From a checkpoint of a small mixture-of-experts model trained on Wikipedia.
Size: vocabulary 16384, 52.8M parameters.
Experts: 64 experts in each of 18 layers, 4 picks a token.
Training: 236M tokens, 9741 steps.
Below are experts of layer 11 (counted from 0) of a mixture-of-experts language model. Rows are named router (the router's row for the expert), down (a neuron's output weights, with its number) and show model dimensions 96-191. Each number is 500 + 25 x the weight over its row's rms, rounded and kept within 0 to 999. Numbers have three digits each.
After each expert's rows: a language model's description of what the expert responds to. This comes from a sample of Wikipedia text that the model never trained on.

# expert 33
router:505455518561575475468524520493469504482501534530494484495502505487503497507511487464558483512506481543480459476475542478484488477514517483544511532514453485472560505483480512492539499516541495482487520497500541465464496498490530514533481522518510507557490494514466536473463475524494505513
down3:510555516561498495486489517493499533505504522493515537458451480517517473498513484487480486495509536469484521489476519454520508525546543480510495487501537542496515523497517534515548493494484513476457482491529468519477506517509493532500478559548480477497547510534481522521504492503486461526
down4:553525494512501503477589449504502501535507504486470499500499508502496520462493527493498499508500532489489452494493531505507466506514542472494486492522505501502529547501480504508531496513508556520505530515516492519539458507502520519502521505495501470565485513489521521535495471475459555478
down5:518495492511555477450516475455520473528531534504473482460506482454532522484467507501489498489517502519506473547501475474478513528526519514497514482535483512511456501479520485471448527494493501535498495481468527485531513485500513506480509472486457506505485479504493476529443487511492475520
down6:528470506486512521486509466476473509525458458487486484471482521480522511500481491529480478502453524533486498486512516517500493498528511508506505521487492478478489503551566514482508565505541528482490481510466498498507503515504509479518494461478501514443481470476509474519488494490485467492
down7:479527509474561491487485496499463501552494483505509515494468514501503482504464477515530491528538480494501516480550489519486482489489529512565483524528479497505526481542473477524486485485511523489500479493516475465527489508474482459466580477492459496473483490528467485520467489476455513479
down8:510519521495466477484522508472524490503510491486505513492476452519513478508482532527462451506505436499541531496496526448476527506556487512513472521479517491432490521497470505497512525481486529480464541509536504492502492490476507473440501499517516476473531467479518467548521520514507510530
down9:511472513497471513489477511463496500540493535540517494542472503507524549506509499470509513506498493490483487520512531462466501452572472451495459523512521515441523472489511518470490495467506511454461488456522473489490538535493525487487512488539498518481504471525456478463493450492490522484
What it handles: Sentence-ending periods. Periods ending sentences, including ")." and ".", plus decimal points, domain dots, but and ellipses, usually followed by a new sentence or line.

# expert 30
router:520514456561526462509553484516479508474473465503520480534501463543499480521496531460530516501477479541523524472489546449454535522512476490498474480523476512527547504488475494503482477537472534493482487468486541442491473478470498510511507533479460486522495493488508511491466491507504500485
down0:509552513479474507499543467479448507522482511525466518517527496525527466526472453495467522506519466471469515515473497474518505495493507517494501514480427507489520507506540470507487467533530523489478469516480497492480513545530512512542498502559480469532548539479448472527429481509492520513
down1:469517479476488476494470488518543499510475556489525517526442493523478540444491516503492503507482506484500491515480478495497548514522511487513506499508458485517442487512508479513499498499510502528510501464528451466490500526519459444514477491551445510514473491492509525501450509539522476499
down2:475471527507551527470518568464502483435498518538475533469498488529486489475485470488508537537483536481524506494494543515467512488541496495464526508487513476508466480472484528507493494488477557478491497512495492482475484494457533508476513486525502480485476498504525511474502487517513508519
down3:494479472523496459533479509464487526531518494509521521473477491466516518496463474472515487572502462501470445508541469502486481507538518476493528499526532520478532528510508494474517469515514498486511494548525485487504522510512518515486495510523523536479517475537496535518506452486500484484
down4:500476517526495513473511525501479509493469499450504505537464477501505502499508481471465534512493516508536551512501517461510536492505461508487518496465486516520531524463549486491504489520484529529534475437518485523503468503468458540505530498468444522481507528514529510479520454501533478536
down5:558490502485504515531526458545524519463526496477499493451469527520538465501488475469495478458486486508511460457497525476522471500467525506542490497505492485456542488501501485465545520513514503471478496521491532491517500578520513500482476505541492478533497523539519493503524477467530497511
down6:480514507548486498539521468518557459470531532454516471519478477514455554447487486520506469485531515451543453453492518510534480527533503532515461518488449506509470498477499484497518469517516510492499491502502483493514519516494439485504521501482532493501525537510538472466484471495506510543
What it handles: Month names and numbers. Month names in dates, like June 7 or October 2009, plus digits and colons inside tables, scores, durations and citations.

# expert 37
router:494517496544510513504503529480470485483508471501520492489488446485519517541500512486519477502508510543548474516463525479465512508537496471513490528511497497507541477567484525535543528475487495476542449493495487470483536478503504527487484568494490496532476515513481552513500504481567495479
down0:532463456501489494450533540562523498505536470511512514495462501539507465492456472482508485576486534484506513464532500512497567493482503460482555474511464490480518536504496471522460493502487505484487522524509499459541532512509499476478519492524508537515513470499510503516499445465489500497
down1:503498495456456526507535512531562511504487473477509473493477509520496485484468518465513493490558537503482525484472486467510517532477528512475534483506530500490516490517477541530533496467484476525481489513458499502490534523510529538535557512480555573484488483474474462488426544510482483542
down2:468510555491508461493498499486509501528501549501474494518497463526498489506516514493493500460471523509480481508488525489490515516554497462478448461450501442541508526487525509519511497539537521510507508473525521498528476464486500544521481485543485508526495510473496486507509498472493494487
down3:525478547459516474533512506457511526507486404493477485475481527518487495495556510530505513571487491497498548473503503531510543524485502490550476522435491452495514495543516484503458484519492492527506517489478536481515489487502485483540460480497528544491495522474472495504502474481471504503
down4:505503498532519475502518449519486512516511499498488466492504494474474483510527504498507534486495503518508519509464520515474533527508507547500486501488487539523530486548516483545528476520518535538519474496500551500494468472481498474515482474527518505488453555546549483479502452496521513479
down5:514509451459470513460485506484471494501566516480482519491490487466461444547471506486471494430480505480504474478531502484507539520499531551474472462507510513452495534520494512506538492468515504495486536512524468479530522504492457490507489492522489497485551511487519506506494451448493457540
down6:469495516537488460474525512520479487532481499534528481486535526505458541460551552508545492466505518478484512493491554503504501498514494501459486519515464503463473540518520481509481558496514476502492497513502493488461541506486500499513553558516480482484449513540500509523514533478489466477
What it handles: Capital letter abbreviations. Capital letters inside acronyms, call signs and initials, plus suffixes like Jr and III, such as WSM, ICE, USN, U.S.

# expert 47
router:499466499460533503498542524514473507463495493536514464522518468561507453505523508518548471450542507478494486484481531510473539491544504481501490526489493482534499506533471528489482495487521502539509518496500505487500512520465503509497543577541499508496484498508462536477477509500524503506
down3:509475560526517508533455505550488497483524554500525474478488496480451472467513514472503487532482488459467456473488523545490484504461451483463489469471498497486500503521482485484514484439494542508532496523495489467487510472487499506492534475516476480506483501484527464534535521506509514496
down4:504555504494498477560513515516488465489466541453534484489493481485481506453500496483502541482494512550492492492477555488424533501550502515526466504518488464469525494521498461493536533516483463499547507473507474506520501462474473492489470521506488553507534486511515518499472543478506525508
down5:519479490546495525485520454553447509459497511502522533468463494530490520546531510486520498540497485529508526510486491522524483447561488509492494454536519505525505520493474501516523488496462463520511478488522493528480487477468477502523468474528494497470504515543482478517499506556490468508
down6:500435520510513499558552489500473523466488498473493459492549501469496476523486557461501498520502461539529481515519503455510480543490516504486492493476461508504508485475492555518521506514512497477522478508500480493452531495511485525536488477525504450480524504519516506530516524517501485500
down7:504487501512492566494487473514530502482470444480504471513485462513469505485484536475501523497516523499501537516515513556517494476483556492472530478483466521498493535520488541518523505513484458512483490479541472503506485490476496484475494433464490528464530501480537510521462510533448487533
down8:497482505492516477534513481455514464514493507484465522543505470541496514464537523450508541505542511512520501522497518480533510503503547462481480484536449494505507484507537484507475478533459494467495458477484484460511531463544497525502487497521460520493479506481542476482479477449496506526
down9:510464481491526549513522491494519525520495521477501561505507473482470527512479467500485508479526518517514517501524523476522476467486485509494517497489519510488508494481470515508522486482461547477459498507522482528484517512508506511467420498534485432454475516500526450526491499534511505504
What it handles: Institutional name words. The and capitalized words inside names of institutions, countries and events, such as United States, National Register, World War, Grand.

# expert 31
router:490497488536547461497530542516477508477449503515522491528511516497514480514531517468503474468498491548470473461488546488507489451481495506518499517489457488481512525496477518470477559537532504507525535505469564500495497495484525484506477514517502535498482498480484476492509490507558466492
down3:455495518534509501490525450506540515503489460486494508478499446497492520479502509490479546522523511535527500501478455522495497536459483521533497471475527523519466555490461507506553488500473522496520476475539464478539497502511510443481469452526478508525456483517533507493440506513470513494
down4:542506520481475523474485523488491480498486470482501533443452487493437491478465441508495486478571518441492493511457506515490492533422518474502522500518482521491503521435545526510530485446525472511486469543508441508540534484537514517521496498519473502474488490518452484525529490508492495467
down5:501501505515506478505530546499533527476551561496504495541462525548531457508512507524496523495488485539495485528507508463497509446530502471522464506456485459483481469515471513542467474548494499546470545528535520505488484456488492503462478531495497505519494556505494517485438504526518452523
down6:406492525516490481490513533474541468511481543479500485524498488468508478498507512531496483538522517514498499519523510465493524558432513488468510507510555518502532503490514536522521499508492485523534485511528524562530524512490509526468519541498502538496495486521478534509495498489457486518
down7:516489511520554492505484511503474535546477469515521509482511543545462520490468522448482480501517531520492513514513451466470431485515534457516530503480491488474457490464463504468490514508491497486523534483503466506460502511446494518513508483528460480529538538505444531551498485466483478478
down8:488526471516543502456490471526508513552485567446457510492473510462496481496532483494515497511544506484523481496497455473530547528485509496500479450525508518505526523531477517472512461494502522511498497483514475505514513489511463518487521494486527483498418537544519488485521514505478535476
down9:499480491496518486494505498457489506545493528510524499482535511475504460504508504500462534523511490513509465462471550506452476502501497493479466505471515509472482503480519525490497504460500468488543491524515513543508500507500515509483509479510479474497528472489451515568512503442504480493
What it handles: Clause and sentence boundaries. Sentence-ending periods, newlines, and clause-linking words in prose, such as where, which, that, However, The.

# expert 10
router:549484508505511494524529493482457477482451469549457477502476465501499494503531530506483451477525543525510505491472525496453526525535542480510482508466526494488515524562490512490516494477497519507523485503470518420471479527500498500514465571542470508528490499526484524455473525484509510459
down3:515488470490515494523503551467485507515515540507478542485553486524497524494457576478513529466481467444496494497522516512536496512512497525492516487478467485543487519484491548511521480495510516503495498504521474510508461478523505541517495484443501481502530519475537492481507507515514503483
down4:482534498506478562526459491477551484498518457495540492450490493479512472498512505503476516522546486527525522505515506514521455535483469484472527515504480519516544507522514524546495530487511486515507504531508526478523534495517505496494497442474496503507498514500476497528559509502467464516
down5:492510530485499517493522513529484459471535495491459499520477515499491502483484517499487512499472489511502505533510520499493503498486517511492442470460481520518494517512487479516524530462507523496464485537514574534469447512518513527502512475512478497483476513488568514514430475493535469486
down6:522483487505457524517500466512462472460460483522501521524503515525515512495482501531474517503506507513508486518499442478551501520452462547508485518489518547526508498474478482468536473503500528481508492491478494467529489489449494539483486480508473508522495531486517462452463468497519536508
down7:505494505505471512478508490521555465512515537501523502467526467499530512487465502517488474502503503470474578478482497507475512543501513515451477472472474500503505497491512565501482519471503456496504508510514486494503469544469527538514488493480505508475463537513420561516507534557503451498
down8:488530452503517509485506473470513471547461549510537478481497513541540503444536530483496550472477507503505465463456491519497506522485448475489484499520509522524453500552484448497516507516496495499493477486495494545515497494516522506499497481477469519496501505532486518475492492508494456493
down9:517530521559492531534473491497478553517477466510526496490488527479482474462496485549515501479516467503529528506476493528496500486513550513523505503477522554507476480501468505477476501488497497502508481521480503533460498492483483483446518518458529468479530527570526503498521541523485480508
What it handles: Capital initials in tables. First capital letter or piece of names, codes and abbreviations after table pipes, quotes or colons, such as L(HP), E(ST), Z, J.

# expert 20
router:526503518539511505502486508509458471440500484521489496511469471472484500544486501445553482491518517548535495510503545510468490511500511505521518534494440507473500498517451498497528539505502498495493500497461535433478513462514473478499514532505503580542489512470508491463476497502511495488
down0:555501494493460535478536499473481500478497493503500548537479501485475536496503507542494528498474527477490457443522480502485495518476474479499516496529446477465513507503461533519448480469491479519494490520476456505514468502473510478505477449484480525518520510502514531529518472503507499515
down1:504462488511505509495536534450507487502516492506520535502466478494501466484536491527526534504523499555489478512519458492531530465508515527499531480504522487496475477527517529498494510433492504485535465489515507529530522549473481507481553529466492477539526503510459503495505513500491504491
down2:501486519502483560496510503522494543506562504490484497496468449520499470462505529478471510524470508487496491503492506495505537496530502487495498499541505473483517485517506489480508505455492475489478547479522505494508532570499501565500498443540502470551490524496515506530522456510488546499
down3:452492502518498483497466497504530556488529521491517506465490557490481479511494482467496519507454511536504501470521488489527566533524502500495516544520478491486481518535493478524430461487499500520515488504513476484485493482517495534514505539533495458520448488474510533428504519527526533507
down4:504525473487525554473516520510514530499493516465489522454508514497493500505456509433480491501551492456485533494522499494497503485504455452537485551517488494540514506517474501529482453502525534516542491463520505547497467510494539530451516514525512534469498512479482493495518525496475458502
down5:520523491493482497466495519436523489476486505560502494484487501497548504506507540480506475520517502492519468493463483516531494518538478501504496496483467440517513520496476474478496476522497489472460532475472519540535479497495523463475491537483494527454507508532525464506508464500493507479
down6:513504526481475531519493503503476482502518465551476513524476540489493488513502526506472503524552523494506472513486528491486528490471495504498452447508490480529501482501516485445535454485497511526500513517498489497476530511529538477494536502501518495457447521464510473510483491513478475500
What it handles: Numbers in tables. Numerals in stats tables, scores, times and measurements, usually after a pipe or colon: 51, 45(33), 400 m, 4.3.

# expert 21
router:468442519546527514469518497491476516449501491475481483519488475478498488444550522476550477480485522502528496486478503460504471490473539496475477475540457491489506539511479515533489531486521514507501481463498535489448507489472487541574463495511478507535506472518503506519461493504525525446
down3:513539497474543499477509536495491508463483522545485514460498483506513490466499489511519462505484531482506512573517501527514462496453505497572507527509519526489509505498482477499494466493479508529467438501542464520518522523494508492525488505505499483493494477526517471477497476520448499517
down4:495498479517536500485536485467509502485506480492502452507526513488431501503486510468504514499542485445503497521461502471501508520495531542533480466482538470477510496523470522466527488515546547528475504504495496506507540500474504516461519455481513492528468495512538512519485503474535540536
down5:498538517460486508432494499516480513472440474510509527478533489478476484531479506523505515512490500512522520480478484526524493501522481486462517478463562490482492533489539505492507515502493448492457501511443484480471480505487526569518505486465472474481463501472520535531471479504525472493
down6:530484469466481494512578477501511488463521491508541448519493527492524505467527512531498476478464474469498452485487478479534473457491480483511524483497510523461522466487495524491494563496520485516508521526529492486511502521469522473530506528490559487522487530533507494438529482531498499516
down7:458484517449515507507519468526524457527505493485476458507493517550494447524469486508492481496510537537464497507488446537496534532503498509498489502491521480499508497492491481505480483498538518470512453484518476491487529526484456471498516493572525546484477495525495485527506491504458500523
down8:508513515460482517487535453481529500491526498487507502487504468516463502464478553531545479470449491427464502501504474504507522494500472439494485490514518515493510521470519544496528507512535513540491526476556491471513509487487458465470491468527478496536497459470490518539517562508479519502
down9:515535507512511496502514510480547444521491476487512495548539464431487487516487469524516455432445471521537475500481435508513495448488481472487525523486505481483522537542458470495474502488508508481503502465459529496492494521501459493487505481492501512534543519483512519507487507479495487494
What it handles: Function words before verbs. Small function words in prose such as to, not, can, may, a, an, more, and German der in titles, usually before be, have, than.

# expert 24
router:514493459499553458531514514464460487499536467497483483508473451515497478456521539493535480461557513502489494509496500505479578437464523456529488510491501504527517534491470553507475495478509502544509512495497522499488512478511475491495494513523466517510495525492502519466501462498522516453
down0:470513513530536534507475476488507509463489515510506498530506552453507560528490502533553497472503464468520470548503500474538497500523566474488520498500465475526471524477519463487514493510484508501509478530517464494469501504508526562458497470493449500506545513505493505533466540486486472479
down1:521474557476502468494495484507504535511529530515537484465463448509541511457558526478485487517495541516513503502553524556510473520516484508515480541505535501494467486479474500504486503487487477470514504497507533503474489531483522473482511506502542522506507494539438486490468520462557507475
down2:518534493472508492486535527497544480496511497482504489483517524461452512479496503515470494471524498489477491494525517535479497504453457469488536530479510535516507510511502524510484510483529467465519491505527461500475486498502521548482504502526483524492489515485544544462542478543493489455
down3:489484509477536417503460518463439488504492493494522498511531515499450494508511495481511520468488493523515528470515515551508481505526492473487497514529481524504478511489518510470457494497487461535506527505492485519523537432519449515512506511513479476504542483469519488473565435452489514511
down4:484498497523538508503468465506528534488499502504486505475496531531504508490493517487492490521552499512510471532553511461501519521536502495509487504490488507454531483476466509504505489491462507539510501474507486452527547470512475499500532509509466496480520481527536540491439529493500504495
down5:498529527495534497484491508442495483502519487484536483482450458517504525509520526538534494449522503557505524495523471513477481466496475566483513516493538445513479476521499504503503526500489469498500488484476457484511510520497494510469496512517513515499500492508540451479497484516508452489
down6:516525494525496502536560489544476528552494491517501506495516535526474538500491484488496492488496503488496446517477494502549489522434455468510523446510502540526526512504520507503530480498464482478536491499473516488514535503471525506500510492497511486480442503532531480536505531528520507499
What it handles: Spatial and positional words. Prepositions and position words like under, during, through, back, near, part, end, second, often starting compounds like mid or under.

# expert 49
router:514499484522525514493495501516450472441523474515499487506467513525515545507514517511551506469502528539544517515484498484485488504521510480495480523493477480503554526457438502488494538486527490522506478496508556466456539465498436509499502515513465529487498537510517492483462508495485529494
down0:507520458480540519498452497516512518474462546501516501476490532447486480466503513507514533502498517466453502479558489542504490531492547527504481509473505459455489507500509495483489462491479467515508475506515536520514521524486489454484485500506509503479514466512492481498459518480440511485
down1:468507480480507525476461471524518492498522507490473506478457478501481466486515462505518477476474493451482550493526460519497509503535467530487511501514505490530496487488485497503481457499520543513556489505539492484560521477505456488496509532510491533469535506501517458540515500548468489518
down2:513513523486497518463472474562507492526491529486475541526529497521513471472542534549524479491481475486516490508488477504469504555498495505505515486473476492484474526489479517492520503493463445550512469482521498518495457499452556509533534513490531507474457507518489479459525508482506485478
down3:497526482523520526464520508501469481440555532520450489492492502500541498528491536499505487503480551498520451517525516516531457477439469481482493512496491497495531439514481473493502456494455486530481508475507501491509514484493477461506476503501508525519473521518528544461509476499500506525
down4:504537499525527485499494490492511463496474505521478478497526506459505521507509490549488482513541526483477465493513483577518489478547543518489500484533516435478476522473498489491507503520501521526455471468559460479488520462466514460474442550515466500518497486508515527490466463500526526507
down5:487500493503503502499529470475537550452521518494486492491516490486476453500475544472492493483513472529520493465473501484473486528468527530492437513502503482488484506510545539476505520501488516533487473529526488498503512489552529523510472513512482482529468492445521538496472490474559466489
down6:532516480488451521480542432514529493489541497494510525473512518517461445499457523517497478493485519497489471496511538468509509451521460488500509558472501478478479478509511471481498460497526525491451490464480499524527458508478499487455422480476479555479488487474526501528500503472472486506
What it handles: Numbers in data. Numeric tokens in tables, dates, times, coordinates and statistics, such as 1 in 1.826, 16 in 1664, 29.35.

# expert 53
router:502505501544486517476488531537463489484494427525494483542498505494457517495508518490484472512500507535504489507520506495526522497519506469477501512484505518480514483543467517508516510494532492512494465511469592441466532487535496490507472519508491540521468554501507472542457511494515500479
down0:526507535520482520501520540500492538452495469478519525538490482497508468509498464513490480522509479495503471512511458531462444506522455529489468472478515505454462501545498455529514485497449505503491498526510467518486507485500520495486491487491511476503504545546491505486520519473506573497
down1:505462532515507518509468499498547454512476523523494488505494508507459487580482471458513506498463513510546467515478490482501495532514495488488501488493537478502526508521530477502527488511528437521514479519437463489561539511453460486494509527503485506508502498522489517474504458511524464511
down2:483497453519492490501495521527488466493472509496517529481505447533528483484498493502475529499519489479432486493496529535521485514527508492476520493489473516489466479525485503508484539518488500497495477460451427533523456524543522514534453429517459458481547482507536516521503489542516551506
down3:509484494516523486496499509538545475529540498502497481523526501465514506467512485513555500508519501523501472504485478490522514476534486524477505519504504519503556475496504510484491535477471463513458510420531501510514497514557537519487465544498490502539495487536488498542527505455515511522
down4:481485526488507467492487517481515513543506467460492494496485473505523484552534519504479501519523518481487504489479524537506526495497468510486503465487485520495494505468509490517513466491511523483514461468504465474494536533470479499503508500479541481486533502510525497487517513554474533534
down5:482523475520511488492510537513524540521478507508479502461519456514517492472490453524486490452489522522492501500505536507480476520505492525524483497481498538465516467498519497536463539510502515539503514513532474485477525507488502473521517473499495470474496509533498467518532457524541515520
down6:487477493495482485517505479542475510498504456469499499506481485488474504523509474486496507506504502505515472521472549477509528489466454485471549506484523518501514482502493518493534477535478479486456505504517513502521525488502475475485479467514456496510468521500497463506502474499503505527
What it handles: Numbers in statistics. Digits and number pieces in tables, especially decimals of vote percentages and counts, such as 47.48%, 26.65%, million.

# expert 41
router:488471527506541502514541485512481473476445504529502488495480469530463474471544498463523508441517508520496524492473564465473509503513562457495469535490522470519516541523500539488448510524508501527503519524469502460454508513501441497533467569557509505541459518552447525485469493460516491473
down3:517469481507478514487504493508525472527509533507500508511509516481522578556518508501490495473486513485561515476502502501521466471481493479458472489502522555506491529514537484463465504536454524518511459490486543510491498454469482513482511461487509509506473468527507460512518482515462487494
down4:542475530470505488520496476563537503458483522496510527523485482519544526508560516502510445510466468470503484456520506483523456495475504472495483490503507526519521514517483469514470508429508480490513516482517546498514492474487489435468538501540524531507516510459507510518523485491490484511
down5:459512554519513519494490479510447515497511510448469500476458517494510505482483485495486562513540527496536492491508521523486505491474471479487459489482481511519495497519468503522497549535498514515524471516500522496501526459489511504519452499489473500473519525514485481508501452455527495470
down6:528498487499487470505501536510478526482500480528512498531527522474517450520522542530504507490514499504481496469485474540516465498495559511518423502505509512494508503471513490477471495493480483555524530528486507465487469492507414491486472480486470477484463476459442505533471501466525554459
down7:516505488519505482502486499493546519512490518509510500458516541490533524505448467577520512515523490484506509518528504487480474545546508521512501491502480489491456485520477516473470492522499477483488484462502495558494537508498491466531513484443498472536519472451458477493529495443489502512
down8:522498492488486505508503480518434513458523528503511509476519504509480494504469486502474466477536539520443429496500457534509533481504491535450487522556503533498486504482483512464467494520478518512463490508460539527505518478530502507455553525520485516479491540490503458480504481519480532495
down9:483506548511525519489481491517472458515503465456426456519504532500502497517504427513508494507509483548522485450504503499500457493508546480462512523507532462489518488535532528506523472506512473512489504511503506486485483519516497492446469497501498520501483486499497481475497488522511485480
What it handles: Place name starts. First piece of proper names, mostly places, after in, of or the, such as San, Los, Mel(dola), Om(agh), New (York).

# expert 39
router:483467542489505523496484488522446538477504462499519482511444488505521501524502501493489471468500486552481529507482528471464479486535486518509482506545493490474469516515457527511468548504512527546510488496506556483458461509498521476518509526523495544480473512526520502471462520515494488476
down0:502493506497483514483500509537474512514479501486527443512496498509464518525494509501531505480463473465448492534511501478486477521475504506474500515526505508513532503546509489463511511501507515512473507485518543519532478476444487534521473495502516512490536530513500457541540484470524483497
down1:526501512497540491475551497532542471496506457524479516483523509512507477495490510534547497488509461480514449462497463489569493463486508485529540474578521478491490449501509507482484501478488486487475505516466497514531464511493523541450502505506479513511497504527495525522521506475503522512
down2:477482491507514511511513512499422519543511470444487445494512502512503438517504505475479497517466516488550495473471495477502538477490497500498533553509523507497519502519530472470469549524476492520510505534463481478498538470479487508474470517492498486555469529518506505520540512505488511532
down3:477471502483525519504482536501462510483465521468483516539541549494467546463515497487530489552522545491480510504516478518495517485506531506465510531507513515476510491508501496496506469495505526509540486479460540459517517509492483476502523482465494491517453494472506495485527544510512502521
down4:477511495497518492472476521479472558451480511486485515482467523493534489530465508500512511495512531490473522521513483568468473491539500506528489498446533519527473478488515491479491494482523486508487476523483536533478489511511501466517554504479465525510487498472518525552479484531483500523
down5:479508480487540508506433464431444516501457520501499489485504546509499483519504525518508514546480475486512516453483469494508480517518495512457497513528521488509510512485516514488499500522498517495480511525512482530530557500521564512564507543481485489441481475513494486508479529449564519504
down6:509474493478502489495496507538471508527503483474537449489517530519511518496468471454485484524538493549472483483486478492478531458474462527502502476507507464509453448456501493488491528524504515477512510490486473495496473538488509519483500535487499508506518509458492503516526491525486477523
What it handles: Infobox field labels. Field names at the start of infobox or list lines after a dash, e.g. Dates, Written by, Born, Coordinates, Genus, plus row-start pipes and dashes.

# expert 29
router:524491489553501510502489491502453500481534486499519500495476465498495511504542534459528478510518501540522507476452491518450541519485515479543476502492468486492497468557484539484540504528518518511517493500467560533490546495507460496523518581498489546515499505519470531475504525495580490506
down3:516524486514536481484480426490480542513515492489554531517499505538554465498489466520451507468481499493523510491494506508527486490496497506523485524480496514510522508527533487507516478544524474506469447518511468496530428505456426462521463462505452451483505514495481531510480489524482514504
down4:461490514474530533506553462501475509509504481537518543491513514518496454542500537496505459492455495482513489423452485470480465517496503532512467484492504497458480533503513501475502560521525496510488493494505487501522465493537471517504440452461524510487495512489506485481527487489457506469
down5:492478492511498461513533502518498505495456500490519500518499475508496438492468533509511500520532495528516495482477517448523482541515527531514510513511467491480475482514462490518512507431456468497516476487447488504506529473522532501505530492490554486536513534509488519481515461495551520526
down6:495512480475497518510504512526489504509493462477508512485532475478484516504478533523482498479499489506498507476476481508516528511494468522514508495474484517540523589503517508501535514533486476529490581520505532505484487489494468482514497478481533465504537468476482513474502499469529482512
down7:471495467531482499503468476480484539459505462492461491562512455473511534552526468501473502503492489528520501519486494534487496475478546500496538503475531466514532502468552494507466458490495461494537503524486511507477517495465498506509517492522505501465466471525467490508493520542498515520
down8:504474460529475482492479530481475489516508471511476472478509471483509498525493513521518512499498468480483542553474501497498520546480502522487493519501484575493503486453517471505467514493544465507513479507527520490469514471500495525469495494462484479509537469485497456469504473536499478442
down9:529478474527499474534506449494521510494476499534511519550507547529482482512478490482495537453467506482523464500466465489468480501486474449565506516510505475499529581508488489467529502514468530500497526478499485481533484514473497506509501488489505530497527495502535492460491486513497498505
What it handles: Parentheses and formula symbols. Opening parentheses before abbreviations, dates or authorities, plus capital letters and subscripts in chemical or math notation, such as (=O), (print).

# expert 59
router:497514509499511469496544507508464496503500487485522489514461501500523505493527515512510459477486507523502525493488506482470503487526485515483460523530476481501503487507433540542526496493489516543492487518471503480486486480472517471500506560552492567497511531505515533464486496501506512489
down0:495464481507454509521509504505515514492444530494482518504490506522441463497490506503547509517500526484523472507497561519481542498474506477472496506521530482502512518510457542480508524486487468532503530515436479521517503551491485509521431507465534485494542525475478504521507492518501517525
down1:502462527484523477473509489513448477521518499478494491515480514528502504520527500472488532494501506513527512551524512504472509511498492498510452478523471435463468497526456490507502458520518514528507498503474516467499446508532535475495499470502513535484512537476511468478502495478510518503
down2:515496478496488504508478494529495509522520502495487481512451519522491463508482511482469466526428493514515521510505477512474515502442505508493461471513466526544511498498489543484490489438468460484522509478491482476469506470536509523535505534484477497468479509473540539507514499533495468455
down3:443486520491477509472487470490484522504568492497496483491544509519449513491502511479520517493569509492455487478522498545524505499528504523488459485457506508503513496496545474496519493519475536496506519526524479511522542483495511536566511493504444480512492488470506539490469509452484528525
down4:520543492501505491485507491504496504491482472477532469481526479488500510522494520566516519475525521468526482492542491489479447499534495439495491505511521506504470501522513541442475457521516521507541559515474505471466526525527492479509482449498505460502520548524495481505488476511499505523
down5:499478478514480498514456536501505479487478463457528513510537471507460544480514528489522500481513516472479462509508520456552495526470478512522516533500484474498545519481444559494480474481510549492501543555442456477522543503506518489493533456530511482500516498510492494510509515518500514535
down6:495507510463516519515507496503525455510543463475525499506511537482513493477489524517509473507465497465496468511474520490503536427539479495494483496488492483516525524515521514508496505468544520473519484439531488459465560488499475495495497539470510550512485451503470531481510536479451511470
What it handles: Hyphens and table separators. Hyphens, dashes, list bullets, pipes and track-number periods in lists and tables, such as 5-7 February, 2-Day, hip-hop.

# expert 19
router:529510547524500444524475521510471512498472501516477505537461508491494476486517488435497486499555509470550508509482493458501522497489493508516487531524513473532514476508464545508544504502533506482517472450493578484489530513510482509544467497539465479538487522513467529457499496545529437475
down0:517468536493473478493491484501471489483515509506503493482504498509501483490450501476449520493414519482488514522511510507474514530520539496530467505482513500538497494483516487505479536465503484489510515488515488484531491506497534487470475505450496517447541402445508511536454432480564527515
down1:500479476511473505452504514457460485536497496463499516500433538480504484501477486465521509433528508486514480540523540526501517521488505500445476544432519492514517569479472468514458483491504491512492530502476531494500475453489466494494514433487530465506498528485523482512509540467452519502
down2:486519456532525515491514509509461471512523482522473500504540541520486503515501502467473489558500469487468524493533536502484480544506524518512517492506502489528467500469539483502515491536521534499511534471481503479473497536517523494500455484446514445485511450493553444485468543491484513477
down3:520498505497532514544498491510542523489505490510471505441512514471504499487505483501470529494519519579513474494453468506507511468491517474472507505487508471460507548504481524512543519509539492516446532483484477499514533470507487523468509473497491502461516537508439518517490552514502526528
down4:499529510522480549535491495532470503512509551445534457483438525488482497526491487433509517475508485461493481494489504473479561460465499507496526499491521482519481540461535512474478443495509485528505488503525514481498482535499502520484525488526499492494484515543486466504492523503509447480
down5:492512500499478496479491510503481532469506468473478485537493526507456543485509492472517482530514498460484476520535482474486497490469466534483548487480501504494485495476500501524500468539495515557486542497461533509535511524530467520490489485523496558458480495506526473529468521516517487500
down6:485481504496473527478499542481509506521494508555516511538433532495467496495493509498513500506498520493480493532480479484482529473511538507466530486531528480492499450447526444495506528513481532478520447498532505470516500540517506470470521493491500541471494458508479482460496544544489488507
What it handles: Closing punctuation. Closing parentheses, quotes and semicolons that end items in lists and tables, as in (Townsend, 1939), track titles, ");".